python train.py --n_layer=11 --d_expert=320 --d_shared_expert=0 --activation="swiglu" --moe_layers=[1, 2, 3, 4, 5, 6, 7, 8, 9, 10] --router_score="softmax" --balance_loss=0.00313 --tie_embeddings=false --lr=0.00911 --grad_clip=1.0
Below are experts of layer 7 (counted from 0) of a mixture-of-experts language model. Rows are named router (the router's row for the expert), down (a neuron's output weights, with its number) and show model dimensions 0-127. Each number is 500 + 50 x the weight over its row's rms, rounded and kept within 0 to 999. Numbers have three digits each.
Before each expert's rows: "comes before" lists some tokens at least twice as common just after its tokens as in all text; "raises" lists some tokens whose logits its average output raises strongly, later layers aside. This comes from a sample of Wikipedia text that the model never trained on. Tokens count by the router's weight.

# expert 11
comes before: ",", ")", "–", "5", "4", " October"
raises: " ", " |", " and"
router:505569503534527605543460506471582508427615549578451580486539483524522550507624583535556516532497521494568515549500555591397564478512534492465459442575560516488539499557592455514493524535406504543567489502450524510475439499500509526462566514487606481508563465566574538551436497507533446529462563382539483432484483476413480501424546477463450467500519568446429471488605469494499565503433
down6:474562558465475525412554501507531557576565495482461404568565565546494519509451528512428523502506488532493427405512597513469573496483516467554410492461531488396487543560525430511515486470450605461431478548428549487497438413523473443493465443568590496539453427519473527562536499457402498513474547463543484451516461476516483525478489454466513591483587593563436446552516440396550408474577
down7:480464531545594432452515491474464479571555459487496491593550433529466572539496585526526439369436459540494383505475522451473462456552562481483378511490451491546490474468578544541475510489450519504476464544605478465538547562452504491443530496605483504479614464482463374493431493518525370473415475525495558582549495532496455413438536510477446466471447479478541538485562461557485498529429
down8:549491555582486482462473435587500441484496515508518489537650388530525522415514480525491534514499479509567528470492457424518531461562591517553513433460435577513514451555507460500463471465469470392458533485514515528452541435506473608454495464538483558420469473489514528620554414551555488379433471487516458486557500568466451547539453596588559505487445468608537481531541549469422560467505
down9:454461487590508474411540569501532528476654545506575512431591476564404485460670515518477440481499443538483535532493516483590467538504500451538467502519495611445531528472452485506484504488547477546458543526550538541563529499416602443480514508309487551468454514532437543429530535474495579465519499550542523499476523473454426409556504424550495495566449516527490485472483495501472515538503
down10:485473461491521419505522568466408456466519450501420521506486476500393477524484502528522526488458537419472554490549448370561482459534503459479503533430501392558391458496516557461456536573522642589563497576523508552492461464559570537488405460544478436488621478568541435397552468483457523519536476523456470589507508529539518432488524474511546576523522556426468470538535440532590509465463
down11:598513508454569471546543560476507573442426515478530432479555472538539464428540559529527491491547556516543503480480446500458515425593464530526587493602462458391421560632361577479564448561569498439532509499545467515462499564430560491468533498437475455541474524563463470480447484523476533543523516518499492522503492518402572517460528573559568513533569559458407584547437426525510480469515
down12:439473650425498494492476501630399475465441467419481509512505469477475547476444411577481537501471512490487471470521543467476551492450459580493502494449517542528514477556542567567451506527590451433474533530474511488424448405486486509479453558523538472485543408480559463553448468421470483448534523495527459740515526489559435497519521526484554446496485505503533525494578471496434586478543
down13:510555515446503506557541566509432391556471562533516480503415490515427568490552486460698544521611500453475544510497560545515466508419467510504447446544524499480433569499493526506499391479544514480506436540554474480405545530504502417527502429563568473398509482504531488527533543497480550539331505518504517549502418500551496572549502561466394544518406471496536438497515510531486477503462
down14:477523424529463573544503435533606489593411569492524613482490450539470499497509504527387546554546486485503482501537568526476577487589560434474481437557530532533503493541531470474529436489553516559475537512512429554543450495539421516527509592469386553499429488515557549544592572450472485579533491448543538452580463539480407459540383443446427533495454540514469451534523596450491448553518
down15:577473539456473569559513524551476472439514492533455544501530512532503382520559584434607465440499591526571579511518434535410503541461428533460462518527433449451516546509368539539511510529500557517483436605533558459477464464474469507506450566498595451463520550444474487489464463464505493509578460585547393548422417443538544446499471558499451591429517465497484410488446512548554491566462
down16:509452591530487508641494447453463478570529585515516501553487517465493453469588531414433529513585529513434539471589468488502506590492491401599558488509474474408558532547587492476442551464550490514614552541522510498537527476562521599502456483516590561490492538558476487490499468532517414610513448446560451544549533498529416547570510506533611442504456457492507525451499412490426489461482
down17:540538550579535550531532528548483406501550525541558528507409485490485591461512516482549439459503499512537521615448563454486518469515422497467456506534449533534603446562508514580425443419527444552539529592362475513469497552559497478448458413536496582533506450513507482546484507600470505483553651551586450505407517523459548527409499477551436566433496554498522452469498526496551567488504
down18:524513540497500477447446462425520578457488475509398536561435544557500491441499421519604570576489382490516505548438493532443492466470443453594479434452477531474509514534547524485423495595520587514470451434483558494450477510603518614483534471536542581592564514538513491555463477479452502414539491451453447509577455489504503512475387599485453417543428548605510506552546493560524483473479
down19:497395504433550536531529525503507486544359517473513479435566507588551435504506462432534453634492517408497444483465473544585465490418489571586473452513431492468451447487522460448570607458499474496548471488502468553558478496500471480518533439532494576400535522484480504525524562407500490528502416527504463544551415523471557504556518522581601472511658519502543511448461429523475572490493
down20:455637458579508437557575589495544555515530472490489377520506506511464441472491554525412410419488544581561554502425568377425459467484591456480472494503458534524533510596463488513522504545477506476427422613460424482453437394419466500539445505492535490437471486468522513510504487448477447499496454503531476453441478467543522463551525621492463480533461446467527458450418543497549471497551
down21:506498479549554444506507451440493536474498496479562498492480549587422448542493480423585509504518458539502518434485480523453476453485555525472471483550471476400549504584483503525486535507453473493509511508496467455533515437473500494417473447490430641395442518501460594552557467588550507511521422533514586407503454504516635526473480489500538500465602456399524444439472495590499628485651
down22:470450492549573534460559538558443414414489545560537445439486519531459570388515548537430454495512469526421431468590550492462463609449537568522516489460493540503461506482503496409520475526564427470490524482516435494513441625537427502492527601494463444422476451495494550589493577514492483559425481520457545458468477506509425430504519514559521508596484417503610473525461484620465455456439
down23:486511480439501473465371570522528633439508522478465460543577464503521547614439546509490490563581510468521461446466397588574608510526489541439529486485481465419475430521437472405441506556520542526492604469578511507580455488465556507471510558410516448573495454493427452520514522509532424475537536416437456440473434448532516518436560460538525538543535535598494440528540485460478513454475
down24:482470484547457563552478587600570547512576599576447559492596501550502456515567536460520490521464521558532482460437418498506505539531503446465521428543591529440488407470544493508476451538531508454515524515528528403525432515507475561460408505624522446512565437485586452504591547543490469514541562461378519462577529558445531493469482522583614484550512464572477535495457479530448567555467
down25:460541499573463485518534460521529401583419538509414424532551478565525433522420489454549547497607545522506547539497476584577476524554446520535458533527506492549552398420503522594509467463556513515464491531421505494507470566378475568520542584429471465524548557472467440547553544482500490549444469430502518510539573502534486420403440497572462567511510506446452505558494613600523532454564
down26:442556479538487477519527482442497577519421506559546451552521506448489470537441482515539499432498569457582525465515573509528470483480567412508525518513487455498379511541510435423487472513504464473532409539440439399476548663445457509462493383524531497492443416569431538590577362522482555561493548495541550496479492389452487443435579473470457481567513455511502483439480495466462469550469
down27:521508584408445456513524500515438457570472407555444420496447497544473580458465426492393503540601490427482430448519571577432462474479482465498573510537503494428560370466534538494463506481427519446562606595465449493551490497577461453503499499523487533520519490486446506474411574437543371495537475469443470519488529493557446503505558546536570512551515439532482438462564529481455426481418
down28:497483468505446590565522654501444455421577545459557496455521593435377496498471507378430502497485547464461602535498480501479483426465556507493495456528347492514409451466546492429502430515512525428454498525537514575502477452480513539498576463484486501439476494513448493521527405518520514551443438594453509582560488491451510536439467491499492499526411441527448537549513531607432482497462
down29:480533477490592461403513421546481498497412526505393387522522494495481478561507589500558508583523431489491424548533538508570490587489606435548494554560552520424494509518441461432508453523514519528491456486592505449562496429485479533445656480570428428488451512509513459487525496376544450530513536480544552571445481456512468442476571537523444497508479501380489487502448595562520514486492
down30:544512590576506486560478527548452468502565575486496456553604513469464496403395451533366497534523568571536572514457552505424484580598418609515530542459555476499534499501452525531466490483444463532374545494520499543544481579504581466533491476436594493459521561462558528485532514534468391448454466471544513472576525477463483519483512614477454424496528502578530525518456462549546488455452
down31:632442550470538539566495420475384521481513493459556511456488549457491500431468568504458520583513473546539377553419526444508502450499488502547469389596533582563458459475548468527538488440529520525475532409537581490409444475523590470517499574465443477461433476488527518493458562513466498497487433501391605546517488446610505538489506483501552499525485515394451425569488524443470523533555
down32:467496463442467482509558484576464358522476504621516569485426559501457489558495473443476452570545464509458527527543569479439602468499478514516574503602485546503508518475394447535406500491524434454487520573511437523545558500523457388509440453495546466385462502477568405575473494482510469536475473434548490381522532469409512435454451458492477416532531485499565518423466455477494410485522
down33:443622466483535452410466555478576455507499425527455553437457529548502496524438479483424488530405482439504558547488543520403490552421573537508464528550573468473489514547479564493415492547516479504557514571390489480540477489606531488536574534543491580492400447558532595554508413551503512488567457556439482604463488440535457467535487577516550449488573534551527516569393501479522546517534
down34:454494482648571520448564521509479559492534526510382502508444483521523551498482497507458460553592381547501543532507503419471500595521458491477467523467503520536473530517424609457462438479508475446459570453473494485386494474513478443537430541483517534570490406404513596549512507475523437444507537511557432455470466546474542470459547444400482495431471623412525562486496462492537586580529
down35:424524418487496439486466493562449578525504497560584492466497599486536461418456465442490441485514471471527632485473453565447594588477440534471524445490545486515340434463499600556568397525534503492521501513526561477441511528437486451504478517454489539469503588599541461508481541520474478468585521558521529409549490402558475508430461514541480504501528558572434518502520454550424426458470
down36:528456523494410503563574474526550469593482590395475519564432405452496504423572468523513493440501532483384549497554537495541469483494481505677408542498403433493570569452396561519526500471545505506505467480479483559520484449530511483537445457477463525479495534553502511379482524536545534463444425517543465524467474561394509534474582471564459474443549411504487467467457562546533462530481
down37:596476517387563520474513559448542536482640520549462456392492510504477440596504584582507489507593483491610454482438521426479527486500432488455550535535457526476601558455510507460563481502562514582538527548502415488564464496495512567462549534541510523596473531507454485402488433550555477502491478554502484593407468497448510471590589511530419421492447433481488510452522476474555495471537
down38:536479466528468526596475535501507403499480514558531412524549466523542503517566502545481569570500548489472468632508559538519547497478570442465428460536461534530492402538395478574438531490453515412553497504491475511450488576407444494456488568494579442545541460590558487512471537526482476414619563537449519545477558472604493526441454568418557488500444512467431491447471519508585474558398
down39:525589486433518498464496464560444447526522529522491303603518485497489566503555558586498539451515472555534629418474516437515582495609544463543526496415508465413480492470567522488509531530543436494529451563529503549488493396539449490515527474501456545528435445428517450495536492521512419519475516472504440657555500472447457495470518480533557478479535445447453536574590555473517521507477

# expert 19
comes before: " of", ",", ".", " and", "ed", " to"
raises: " in", ".", ",", " and"
router:599559492520460562556583618517616510457563552491508593508505512551511557519505658558571486534548491387624547536554513607424528467546590424471442514505543577481535502565510540570557513466494489508498534579481491523562489529530419583528604505398562486509461521466474529530508537523509482438462478492533533457468492526526460454423462460554482468508468530515509485448520466490471506444528
down0:473480460493475446503514461538527498428427454490548449470470433592619449599452507416451606498568517570490524503475479496437387516504542525577394467572414483579482441471468477437479496493519497544467432494512447539498598512499488495540584578449505484511655484500564476457560461478519549486435458458428483547535413575499552472523554532608560511488484465467467506551518565517483522464555
down1:439518560642549452540533475454504436506477550463525533508534504440477494515583475475452460518500535519555467490451487557501463534483528529480460479516469527431573409548512507507400551511544501548504459516546500489432445515468511505542483459519484527458591428571426508525438571524485434448448616553449520676449573484477481507542563530458578449544579459535561626588528602516443487483463
down2:450492552465498494518499395464515524523488488466597557471482451563471461399496423584545585517543481497465493552485526622491528488576472443491501527537440465460457463501519463514523466578499512494450607474477386487527491552420353522520571447536459539558558501564416492521563551549499523563492447534450607428466456591455439477449515459480522444469522527563455529430492429530548502465397
down3:422457544528423556491476484555484449445462467554469470539501440547469527593481541464533431516557507527512446522520492486482512533496609516591459482425486485526554460510462504515480548423503463510524524555525500528471522442496495530574447443486433382489545476446460503439483482491450614474451645375368502356487481469402500529529533459439480536561490466459514447373488466440518522477525
down4:514569589567476471554497529447485506440522557486475446535502480543486562607489482532508460448452555437540506534516431493517540574529575413544429569552395467449524507514562568410447413509463549507459428587436410512500570444607487502483520516519618489618535412499487480449520439496392514503482546543485520604538551538551464529478512528513500474511537480523471480462551424540500561578545
down5:534377510469514457460512466538595594484498556519572529397524454558377486508530515380547571460573566477609446534510443553409504545566517419476543456534469535552530464621471493520498443474420548508469524402494497506401494448468453490431513462472524527550457498540486475507481559494521504532522484445476441523451551466462525534517536474503541513466464486507464536487466617495444527502654
down6:599547568504565455479550539527448525503519487437476557483536503557411486475452537528486561410487514470470545483515505581458521548533459539550482559450456551603479513398519417495459563453472611470501515440426548475465452496488435514486505635525515493519525483456394551551455512480459427545396424563471536455515473570595455512542456440514432435450539457554487510517531441455611416461520
down7:526536505516463545440460368484420486430482536431485588428599516515565481568438544491495493439490471458470442471549499541514470537516474403502438402568513513495526413526502465526471563511532469429487469537588496444544461471537526476585455593504460464447506521397467351492435476460507500527478527582446560504495516518569401510437486461489437543541552470516482471495466511460438427366544
down8:434580446594447502537539520529563484506518593441479488490501448476555426477480466394556599562482495568532454562461480485469469512549558539526515433552498479502428455512447595582520478455512548462542586510465636575550520431438556545451477541590468438401472477513585435494532527487548511518453503513492509498476500526419568459489560568473574477540585501395459532476521531534535568442566
down9:530470522544508498597453431565469448497433506442519618484456507524566513446558488502517527449458504463494479510546551578543424477558446483565473499553490499566479378510559520439371447458524527480410422411478531556466469486491523507606497451473586484502546411510509540501507471397523501461577546641512580451504563456423450412491425480444501493482512536462492500469526432477570490537449
down10:509474519490526625412571440398512488601489547439497521503489422452455501505518430537521482554500542500474518527497531418410502554444440485589587463538498578533502563522544491423579433470536509512604520466539566491438528536449460569518491457450530546569467420452563489470497551523477518425493562551493457498422483520369590502515498439526484477488401563564391529450483448531561467516494
down11:512513534528447544477488464549437437501455565537520422468490469468530464495536476509575527443543497540477449427574474507617433493477547465458509553549495461626516498580442472462564517404453386511476455483508494322481482598480507478549494531524542487512482434579551538434475519577411567448463487485573551451514467488528387470497540590470496457449545483512468402459461494578492521448543
down12:493517488403525550525454434449501525505417564441434454507477540546671514501522517406492533468420373474421518490521498557562441455506444499471485568437479497428449468450438482510423532542534447464408477473609609578476510492493463577558533550484499467544459469434460487470435450437547486490492463494440469499517548476479479555468555567575466476516484423483512488562450544455527441472390
down13:453444518472554573479531407484497491448490576542476534479556521426530627498444474495574507513430619404523469424462494489580521540539560571530472524516410555558470490552436550574504513461525544531462510466512478474610489455541589517484535504561543583530495538532472489462555476531546533411533429501534427517504466538470483588539544568494463498405388445543544590527483564469447446439447
down14:501508484565509417447491519456465479538420453482534521564458551409595484520452523610572446539479518466542430476509537548508525439547577571451481480586513535568515432533496465439389460525616513516550413471515614587513458502520525439453502502526493512494494523520478597564536400490564480546600473494425493583530599491507465466491443558545487489430446454448612470512473551496511531536518
down15:490522502474480401468441500469450455551438550474450443471464566561370532515485486494495550612493504483498519508562502430621530532445486511473487459493581500588480473512572480459455579506516472583513539485404548497498577555478466452422508526454596452494536568508516509512549413497566421458416528503537534644458558530433514544450503582527507474486593501512476506607523575456446462466557
down16:470531560458508474579452472481511574542433485523504535573456514472538496452485480436523513488536599510604477526522377531460488519538501493510622495475495546438467440525548500524509526464559517507514525484490504447558496527494523503542391415516473519468539392516480475513619549453443490360424428531550480457418576460510495473385547549572546523534474477433475440360550520503416538554469
down17:474480507383483487445516373521477478458506468565483445470492544486536519574475432486511463493410544479566507472565544493624557537402485543477361454368475521445485496484591418530527476549423535571444549449542510491542488543516587445505514589545534594510526544476519490470476445509507509505447506460493532632578502444436474496542513492467504418477457418457464510500534553447486440452544
down18:533473552552449544375509528546423538439459519494517520478519512468397449506400457523501532511400573590498416564538504488491556466483479421547469430435527511519437511501498453568460414418506467519512452502505458508457511449574477462493506478522602512472621486504502447529537520485493473523570584534498606507512539445528603577490440474425492516529432488562477460450555340490463562518454
down19:535467397477472482490581533495541466538503446489477466573494628528442468452510533417482410589421541527461565517504558508511474552417556506490538497421504451485392547371574526427520548500498485598448524510532478519469492407530523539466505463521462515523426557550526510594424529540475595531521497532585485532447571495571504466446426414566460448579511573496525484587518557499499539547495
down20:534486453469502482473527473546485485483391559544454575455534468424431581508395512475607531466564511409495496514625510427516464536525509568524481533537510414572525440511404468608475511480462474551503469508519529494518432487528402454509467557608564462523512480525507603421543466496521457432512509525438493577487451617457522498569606562450541459437448458513526492526450511542458496417511
down21:480458511528382452554555478513418618525569542544489578433499493471518566557538519529575450460503464490496499449470471551483504531476461462522538546468533456508438428528516496521511573515507442547585643582496498540491504543536511476635421432488413553597478355478436481506536520516571496521528527454446554495458582498536488574460537497498484452394499527486537483499466598483528409467465
down22:505459470403484446501563439587441602624478426450508481437524478519545519613461600513546434533503500519455479427518522469552447506457431487548409484565592529512516444562537527494503495533466441510557412522538504518524614556595548550572553497485495451490433432484513553505509458422522525405484505459506479519544446517554510581473427520465438558437527539597492483521484532601490473491560
down23:511473378410517566501478532499555458529450536592481544553441496497517560523533500495547528499401523483584432443583413492537494523480513512446582570449538584483479587548364488509544456526501601519577474520557523449545501478487486461433553502558500549480439598495506531531559502538529474395567443455452456464549532544586541535504490507581531482447514463463568572520506480393422536473447
down24:554499534569475458497422477456467378445527538466517471484511527516375446409491502434579439477507548582519528570519667536475493467508627483458488562435525522595493410532546488562536523588519494559479517431468499406485530435487532519561427493601510450506463549588469611571537530522537446485540512507538600532515503495474510484512495488427489502527533412519491427520472451494493504506520
down25:481496495481401466452502490411434497491493561435520451454524512469486572527458480551471457512474592404532523446581497477503475429527520587476525413511442512490505540520535522541456565498528454528559477464524573439483429540546529479534481490611455504431479364442538489528517475517492453420506467606578511595528470432465460657503503460442495482494393539451555566416452519467453449416517
down26:482501496434586538565369491448445532413444485523555501558503562513467594547501406433437428484558501479555592565586489528487531469479519501493498518555463459505410563457500533419580470552467535434546467437456558489502516538494410500486443503517388605478526553505458509507470569379518441482492558500492485483466485582494467463470547456520433495438575535470634523462470502542520521529577
down27:520402460508462475568511557430634497487544471482492484474433528516451547440467564462468519512485615490500491528453529530531544542502502454501431505498561555386538543470450473393512424554462477530491506587473490548496499479403421478630501568520489485421548585463588462474426415603528502525553452509475454576508511551625487457488573474481461485556538502520492516511532492428562559424481
down28:484521519392416535605563620537472461540501541548447546453496485451487469497488525481491488510420428357476526446490513423507549512469572488561561436544458470433509531476492471437538516532435569443511435517513572469526514432521539573514604441499493527431431506531437468484453507473397466575562470462530478515499567492656535502525465454463440459502444526457591508529473489441477496576578
down29:424480582510527471571478499493491485462506525437492620538529492488518463542473563512396487515506469556437546495494548401492505539488559493602367524529486464479486530546582489494542457485557434457484491489446525548489528501470532593493556470559582504481438504498443551539479550472534529476483681506457585453483555516533421515507523425555494457584574466473598440395541458528501619496486
down30:528481475471621605590532457524504503475458436550529432494494442513442520476476477463515450473403589428518504453487439526515499413519469503523346463523539558514437487524476589539474518558541562463561472459411544559424535493557440512509502446423543450470411401520520527573458499561475500511555502488554475506586604419494584505477478482550520437600485578508496527556457465484496524529424
down31:530526452539423443509511466590469443497436459552505446542521451459469448582464534521511611571511494513450454460454503423505513520491523540489545461461560521556488473424519456562410575549487467578509478419494489602507491409522416477459589386540389394391549557570548488491458432486512526487426468431479491534533510500545557513522442489514501510557439583521492610565506503509453536532558
down32:481550510535478438484556479624589377533487462516477599459509519459562439598493493554477536521473456384455578413466554569567490483514513546438560478455479468443427549452534507525388522570545478526462532488523511494525499454512540503549424439565448533437566527549567432504504447524509492491484477471439545507545554624530591508529470516543432431479500434486486534623504477519453554520564
down33:572502472577517506437564484576585356454453486538541424466503551432499489491482422504500549481489599547405581513527552490470388532433488446523452457468506395477520453420441502444443609555402484521494396513520528589557445453555503380466549548495520452481540460505452440558501471510513501513439525496526548426486449489512455513557430416499463476501473533433491425465533515521498498523521

# expert 1
comes before: " |", "S", "N", ")", "A", "C"
raises: "-", ",", ";", " |", ".", " and"
router:489531535577532585566491514493574504481515473597465547475558520511579545602512547631589485573561618519573469480430552514476546501505546450522509428550548567498512549516525518534517475541494549519538548490406477608449487554552504504561578606470523472427582571460491520527537522530587467565464504516551555449525459426446517464458575529524423438530436504423492466430484516467566544513516
down0:564507460535437575514506565513469483447520469571527504504427542464521522492447534505428563472512456476491529550569557491498566449463511450422547538550534563601524483531475498493337519515556439415493520506561560566460473578551438614426536535525517408542517448564449543541460487562560532507525438563501557422532484461475532407431404536487479479547565457514551495408423473594550500484485
down1:523431470539446470414489430418502537558558482483467470523480363524478553517429608511537530545520514514431441584501561490472516443519549526496525490388485538545489476495529421509445562488483506470556545440546465470568536478469506530498538648589519512475457516499489470502470573489484543465463506507428485588450329557491570443551438592506576505539448422509512461563554476430469489469456
down2:520507564483532392558442486444439451418527492522451428536536589510446470530527560534451531472403500461508581536526495538461502528544536545464405608421433473507446492475542465571462550524548470440464565466509513485567567534529404482463599483411536531374475426574490414536453499485419590486491575466491565519444468531502491507490432494474574473542522520601504558496504576521488529569464
down3:482472510495462509585495490599496480581573469462438465538584531563594501557459549525455544545492487464497536446511411546462454561523450462462504418585505429530552479443441538517440511552466516441419547541593496450482501543530556472556571460477499510414489485501504479555502456486567450560500528531474435454463504545550527523458618555483501579457544539607609495520608586566604530509441
down4:535533555571491533543531538468422438486431499531528481422444497516438482572497517514518487498443624483520432569360440399490492446568446482499486479561515444429423497569466475489451412544441581428565521470494502505489580420529453516495548443448579515472480423524545549470599552475523393536518566509543513528463519464461504523450418560489530473544453438478493431378426473531481485535494
down5:482494531554531606572510502508527593539529515512457485412540488545519576588577500491493434469479550576518435462443424562498513546445377460507560509560476557575521464502461501492545456520472540467497544553458507501488428485445585519475553622445621481431424488519459448530482520577496552513525494429511410482497552417479549465503572498474447420621468518429501565482453457501594555499505
down6:401556565482539469511512519480477480544591585504551488427510465524493465424458491424469540538540565550408465511478475528445424538523415447486537399540362458503471534486572495536446499480527499537419534473539547409481517518530514437561442470467476429436511518505510460481545475523559515500494545568472368460492445495486580492470452516580513535518433551504626473433419408430572526446439
down7:526519553560455503433564470447533505515475497473480502501485524419461431487359601485492497465490513473530559474543459494497598444660465551475391534458509445529471538480445466450481552465599517561433477511502491448542491468432504536443511531526564515454438572428519484469498528509477406579494482471478504532431407544568562471587552481563563606546405504504494526552535580529528452419527
down8:480562492416439504525531464566445478470428386519451534513511549509588496561535555452501568439539524388543490428498457557492532550450499475478466470509462455425443542528558570538541483456426548479582439486460517540447536586358502553503645540502434403484597495611473541421517498436522406505495475504477471503514535555484498496537520550421454518499512420434471519538518487515498474437528
down9:464449492475497422547454542448387548459476514605428589487463513489595490390475493481461477462491463377478468504582499481487469444586594588512547458499516518469465503541518460430496530564476414454485538515464517457541486500464500543435542448566504465550593527583475554451589570514467561579434480485530502529500427438537456470533451408475467496492542410505512497552471587437419528421532
down10:496599427466461462613472485473470551445430452501533628468597481515486486527528533513492431484425521540542557539457505534510482489515535493478503499429530423496481524487552588535513517469463547421482377544446437460428465464538510526524528412458548443574450417492524435509554524482436621452438529418463547542470492487583473472462544520459450504440564539562491564490468587614437558551517
down11:486506430483500582442519549525608507534541609394507559476533482552546501542439469420452495445436560487507548468453544563508512528470418527526560525521566517580495397501481516501514430514548449371546563475510482626472507463519534482495464495442548332480539506494543402512454455595505454469517574510497492509469436611433544538589522499468522521472502474454483448494554516427479545489482
down12:480481473431510497543579497537502489527434524487513549490512514514424533481509441452520528509561593418498498472485493598528476590438463583539582574529515467514422481373393534618439477570601589478541485469458463502481547512415402464467490517489551506532379485479507519548453396440451509536469493474471511496484526504557549481500513406500474382450463444470587553419528544491537482560513
down13:478581509388500493556515493504552569497494559569530534499562500390490494569458490411511541521525439472566574462565551501537499516442442533421540588493474497552522509573512554539563500478462498504453395452488428504528524465444509392425460576523500462526394583499481459473517432519410490480400373514513509488493424522527428530557554594527573509484457513507448528515537467534422564445576
down14:551484480427527535391542524545443470542513490408437451486444446508554494525481569505490474476454543476572507479503468498492501589455405449546457409483489509463431523522461466489402425436447524500552506555481539556543443529649616456511481492543478528599491518418511525475523418551493588394495528518430538611436436524436533487473444508460494502503649525461467522542531480526486543485471
down15:519542517589598625502533507589495576629503546528579462492467566499488490520482581420586496478532440547521476478500455552527439541496422464537521410523467496475533563389415491497524424459512539510541476554573440514477506506560514576571476561537520570501504494453472444427497496460484534473577439532403580391557429514485559520489558442399554517489502511511458415524544522467510515476518
down16:549563391552573501463444533504487431527475575517491412560530456550457527409524459410473496514504486539507458472486570502462531516591481526446524538520491600502491539496471501511480458565511510507542536533578439512465481455466548488509416467492423510586410499384491525391551470462433415491601511536510444530568421530482393536434599456564527512514468531432519446506562529402411472509449
down17:429504460428501534544504496436429493520476431502551431545542492549525535546502599535460507558393457561474410501514525508457576515441420368595428451506461397486358472556491479559457554444567502443543489544559519571512466515490422508433451518518505485520525427542572500534459483533500466563444519378461538508522463448476570531497507497438452509461458510502479498422400443528543493544434
down18:528443529469531638511507433540475530503458571482548495537437460452502470481612530538533497511449460466502388564512491555496422402480504436521526505462448639484521529529480491440504425546540582520424467409539607478496440514572452487468510491509470564542499528537530552482507519575462510352502450490484506483558550526447538486477552459578458441549466436524384537569473391509531510482469
down19:646513476474512468417566471507513460409512508471488568543526453514482563501507449512525493495495498555462564521462527502474480529540476555510477477444472485501539516506552505439429470513487477508499524458460467448492455576503505534533405483536550633546462607441585378453483431534507412477577502435459538551447529474409494595542517543450466509507488379499590521597459525404488372568508
down20:558465516518536385498484520443468416429441496524493495470537461447566436450402512461405503577523507448530543508523603490524523534567481512521513485521448606525513561521495474511463586549453513542589509528553481430526534466508569528507597510467518447551462527533478461427517540523474425527490452427532537654591509586548447425559426540434435513456570442557514456582517524514431448524460
down21:507512465446481433511464543465459463476495535599455519465558440545451526449504499416500565527545477580457570528452558547509474497510555532430530533380506489495561446479508463471467581481550413401488535423514409539479482476496414464471578485486486432547543448474356402444542558525510515546395606560495529517496547581557479472514389417545508543510588553520541524547528472493476467464471
down22:474511498489550539452448477458432499489502453439446397500469531428505497584448550435497458605408436488600467489479507506486505574500437547435425498483472494515471529503482570561442505491543506478444501558507537412615563475514571479487485484573479626578476441505468444509548434477530456616491481505471601522491621526437496526492506402590539514433427484475497443525497500431517547439417
down23:541442547543556495528485554480514544503472557610496481527500554611510397469470554447539537512500521542538519525563512532465402483509467454475595544506537557456420457516484488518459417517526614558476474509495528508480417470450548467380532440526541510566491488494501556439436468592502568544432564519403553418428462545457516451491505594552615498465526557565476475524511580468574410451523
down24:513557574483557511479572474565517562540567365445418459515444439533431524488466472535496539489427475510497478555496450527424479515471335540580481486408445530597549602387528533593459480427554485473507531496517509610492430477530470520524426555558521468426517378441579430498482556519462524460513529479505481490555443490536472493467446480478455489533458579500464435518473534490470528491485
down25:502483531492558483541463513530455502452548481541483530472579587426539437507524463507549496492500504499509478498405410416451472483456440519568478510486456447433484522512510565500465503486448476500502381530547452604409358430450484458435578530580469523537520549314456422522501493470476468507472487436471448497546551474538486488505480594562491488529538590464530578518439477598423452479562
down26:541482457512565515518444417541431437522477458473516502503446586523466496485443525475564554498577427584445492398480575463598422462487502443379410510477477541455536538434534497525545552509494512477481403560566504460530587435572488523585542446437491520461480438455509414459520514433482456444533533515522491510456523459479454499483470445433648509393524483531422567437422549451497473490505
down27:402443527503477547413584544572437409476535478584541640456471505513550509553411504591527553509498468461493563472448510478529526599539477458540431458540536629480508512468464501446506474500478527402513430494491507525472593534537444548470462538531518558440498604506480461488479479410540573446485473580435518580570488500583525499460486434554480473461386488507456529501518479408508483487433
down28:511524484420488551483520502615417552430524529505468440569420508402488453541469494539577501516493398439464541426561542490568470434450600515475473505414509545513449456490489414404516484546436478470473472453554507500551462541545462490410526546508476449358492567576473499490494504372489520510566489548483493604578516518524479452472482546548419444534478524513458473565535415475418524458548
down29:457455577483557498499562512503458600470461521431515432504499515490471489504511549523374481620447536466499516580475505537407426525596414539560414479515467453465538524505497504443472455495514491479455386438396558389456529507473518589462513468443479456496421394510491522518507515489454568534506575533337465448522513506495536572514440510438519492541473532536499586481496527421437556514503
down30:493416523410538520494471383571517511474581426617454541419436431466570607456533486501401560534551543467587556520532506542543509421562526520517590533563582489515538564523471578436553496463488498527476488430439520555510499443522490484450454457627479532503508489446510490405490491441545457543414478524508534527531541529482509434549439537625576513475462471508463537547520563520474549492487
down31:505585550453513529531523455523540551502515542568503466463506537507492490556508470525603549428550491435447523456571561424484468471484514420520444503485502510427544512522481451472534533450532467585421451555542528519411563472448512456523412421482495520547499466430586543402435566581400562431462604539480525551501454408568496501439620530394415531507394458507509503526501518503518475472569
down32:493539548441518521479517472457577477475573501412454547492478528370494478611504636522506520574483580470422562446438505561554494512536465511551510463526514497468535595450493488526490491622546570556503476573490545499591520564386458501480523459554474564448527486477439435483478503351492478516530506551515551445514440412482513466424574487539447443488420511534518493535441422500564485519452
down33:475515420534539477442545546511616517451431504492518525463465504504464485580511493445464487550450477539485440492506498545480505529482634526513409556514464499453466530407549586580468427428439521522524585567573450459496479489447467431460542548475428536455540464447466463523520412488434464382431513444517581555577390593527583489535467372447503487499491527500486496517398541480490511500553